Experts of a small language model.
Size: width 128, 11.1M parameters.
Experts: 128 experts in each of 6 layers, 32 SwiGLU neurons an expert.
Training: a variant of SOAP for the experts, 6839 steps.
Below are experts of layer 4 (counted from 0) of a mixture-of-experts language model. Rows are named router (the router's row for the expert), gate (a neuron's input weights, with its number), up (a neuron's input weights, with its number), down (a neuron's output weights, with its number) and show model dimensions 64-127. Each number is 128 + 24 x the weight over its row's rms, rounded and kept within 0 to 255. Numbers have three digits each.
Before each expert's rows: a language model's description of what the expert responds to; "gets" lists some tokens that make up at least twice as much of what it gets as of all text. This comes from a sample of Wikipedia text that the model never trained on. Tokens count by the router's weight.

# expert 32
Description: Prefix-like word starts. Opening pieces of words that look like prefixes, such as pro, re, con, sub, in post-production, high-profile, co-conspirators, Despite.
gets: " sc", "S", " res", " re", " cons", " sub"
router:124143139129127092139116101149116149074183135142165138131134132132096114127131092104119086132171119138091095099128117113135117109132139150135131112157103121124161135169128112172128089188162151
gate0:059143112113134173128092140113134175117121069132152089172143123138109090125145110118149105131148119081088116079115168049130089123112164130150133148124102120109151132120102145152168130123162137
up0:095132104122111154156106124101111149097127138133156109156124124125098112128123153103149100118133103098140155086122169103152108098128131149121137120127128116138124117143093133170175170141122132
down0:129101144156131117109083095103118111134160121137120119143136090094129110088087104107191089140107116108106142111134141123120092153120131179130149101125130104110102110093115149112126141100126114

# expert 30
Description: Prepositions of place, time. Prepositions in, of, from, until, during, since, and "In office" or "Country:" in infobox lists of officeholders and places.
gets: " in", " of", " In", " from", "In", " before"
router:116091106141099111163117157141129150125170090133133132099153133144138148110154145135102155111130128135122111141099085139119129118093136116115160106135172100083143169111151096124138112107117151
gate1:108123114106145152165108136132141094119164125116150163147146092139142168157156127118118168151092136171126121112121124121150115085131159134104136174173161109110089120116124101161135136100130126
up1:156122113099134156150087160127124117114168178123140132157110146139121169105170159133100146098151133131130104145115147134164115094105124100135111170183165147115135101119094114141133144122121140
down1:120084098130112129182123128152157125121148126112137095125120139133132141105161131127092140117144104100130123135092127143089157161116129139103161108091113116107129153093085111108118122121098115

# expert 43
Description: Separators within numbers. Decimal points, colons and pipes between digits in scores, times and tables, like 0.11, 1:42, 12:30; also abbreviation periods.
gets: ".", ":", " |", "–", ",", ";"
router:149180115100129111111192146099124104146123154127094108098103118108142136128074137131156114113138154119131138080127143108098108113138106134137141101159124134095115098144089146157130121104159138
gate1:107154135116134131143142140178164089157103110144117141134115123112094114130122129181138150144127140196134122113167128098119077143084132162131176129101143143099108124156153159154116130147092132
up1:153131095129129114128123135134112123121132117140138149123103138134056147161110117140107099105181168227136107161149090138149126162088137136159128120085115159125169131116133126160113154149154151
down1:160111074149127110113125142120163142131136111135154085160141120125116107088136102156100137123153171129148167133148138125120108105128150124148087117130124190092096106133141142104133127122121120

# expert 24
Description: Consonant word pieces. Short consonant fragments starting or splitting words, such as f, dr, pr, r, v, as in f|ranchise, r|iv|als, port|r|ays.
gets: " f", "r", "f", " F", " p", "v"
router:149138146141088107098200142120150105124161128120122141162139125160143127165122129137148103121148160135101148098097136117095135135170086164144099117125142138138099123109110143124129163114142131
gate0:141147131124086122127131146065145174134148112105102107108164100136115105138154157169112149110151141138159129102152072152115142114137155123159148110148122110123121135150182187191139124137154117
up0:127119170129102117140118105144153151137145118143133124127112125114141161148163110103094112161139163092090164142140155122099153080084162144131148153106138116141089098106121141132145088103127110
down0:154131117101145145141117119109117119150128137125127139145165138126103086170161137152154137124120160110140094155102194126145117127155120100092126116154106153139131089139145126136101128120120122

# expert 54
Description: Dashes and joiners. En dashes, hyphens, slashes, ampersands and "and" or "or" joining numbers or names, mostly in score ranges like 16–21 and tables.
gets: "–", " and", "-", " –", "/", " -"
router:126147130145116137140142100099118120129127094104145103130162098150129107107113107160111137114109144122123182150128108130199134129120099097127099106143132147086114095159134125178126149135119155
gate1:075093131159084106094113123132113112157130170142126124131140120115134123109152081130115163108123122133112099120114118083115118070131076103119125111118141141147140145118169110115149177129139150
up1:106121092117097145137114138147131126097140105148076108180109123122111106130138162099093131122102110101118117070135170154142116113119112143115131190131118165165132116150106113163122117127111111
down1:116138138142137067083089137148146101077154116099115131121126161107129142149128106131172110103128127139104103111130117105143114160115134085113122121154116140123171146119159136122181156109120163

# expert 39
Description: Letter b syllables. The letter b or B and syllables built on it, at word starts or inside names, such as Black-b-urn, Tü-b-ingen, battery, Br.
gets: "b", " B", " b", "B", " c", " C"
router:164098092142107172159099158157119107065149160083137135174089113098146115131153081126116130176150134135076114146160146154125115147115123176147123135111126170114100119155122139130108154144145153
gate0:098089133126141180136101155128162121082112123140100156174126159134131121126129109114093173152125133128189128101122138114093126132138112102151117143117136152135150092133177105134114147145134130
up0:142096129129124171111137093137149087118066125106097143163117157125125117179056119077135136151097127137126128121139157134127123141147103134124120133116125160157129150178140065096133138092137128
down0:095086151139136142147127125156161121082110142115157104165104133132114144111197157084116133145125106099116124183114178165132101116139151116094162097115132177119146139147131156081114109105124139

# expert 48
Description: Sentence-ending punctuation. Periods, commas and heading ends closing a clause, often after place or season words, as in Texas., Nigeria., Census Bureau,.
gets: ".", ".\n\n", ",", "==\n", ".\n", ")."
router:145126130130121144109117109124159143136103154135096140162102107101133120109110150136139133127154097147097148074146151154114180102152161155134145185099117084145153142099107093108134113161138112
gate0:134098148174148146105157085169133146106094102133149093110110125113138130095114176116109118121138124145140153136090129176154150153173095166168151168134089140132123106132125113156121128198116108
up0:152123174080091116152091123132141092146135142121119121183148163140141121140146162109123084156130160182129084100126113182118167104119081155098128128169155162125129154130128090139127083114145109
down0:130129124116183106090115147113123146159144103127121134127161122136105167163113105153126136105128158095126178145068151101126091123152142111131150153096113107106118096167141182115148140123119145

# expert 61
Description: Inner Latinate stems. Middle stems of long Latinate words before suffixes like -ation or -ical, such as alt in penalties, ic in particularly, minist, ograph.
gets: "ic", "ig", "al", "ur", "or", "id"
router:075156150152125116089111144108123103143117135134152088151163091117151136146157122150148119132114142120103146100120134105124178103090127137124134125094129096135110097124128118140126088129172087
gate0:074129144149120128097145127104145126122132134106143134077153082141158115127123108133147142141133135146149118098082140130140109140168157107122098118116069089127178140129113104168166113091150102
up0:111111134108153140119119138145114149107150128119162172117136118114175166137168168169119137135174141140096140138116152200143160110157109164174108156120115127167138131129111105132086116131117118
down0:098113128118121113141099106133125149128139158156116120089171176121146082131144122153103102163130145124106137087137099142189123100060117109140123124136114139148121131145120100139098121112151175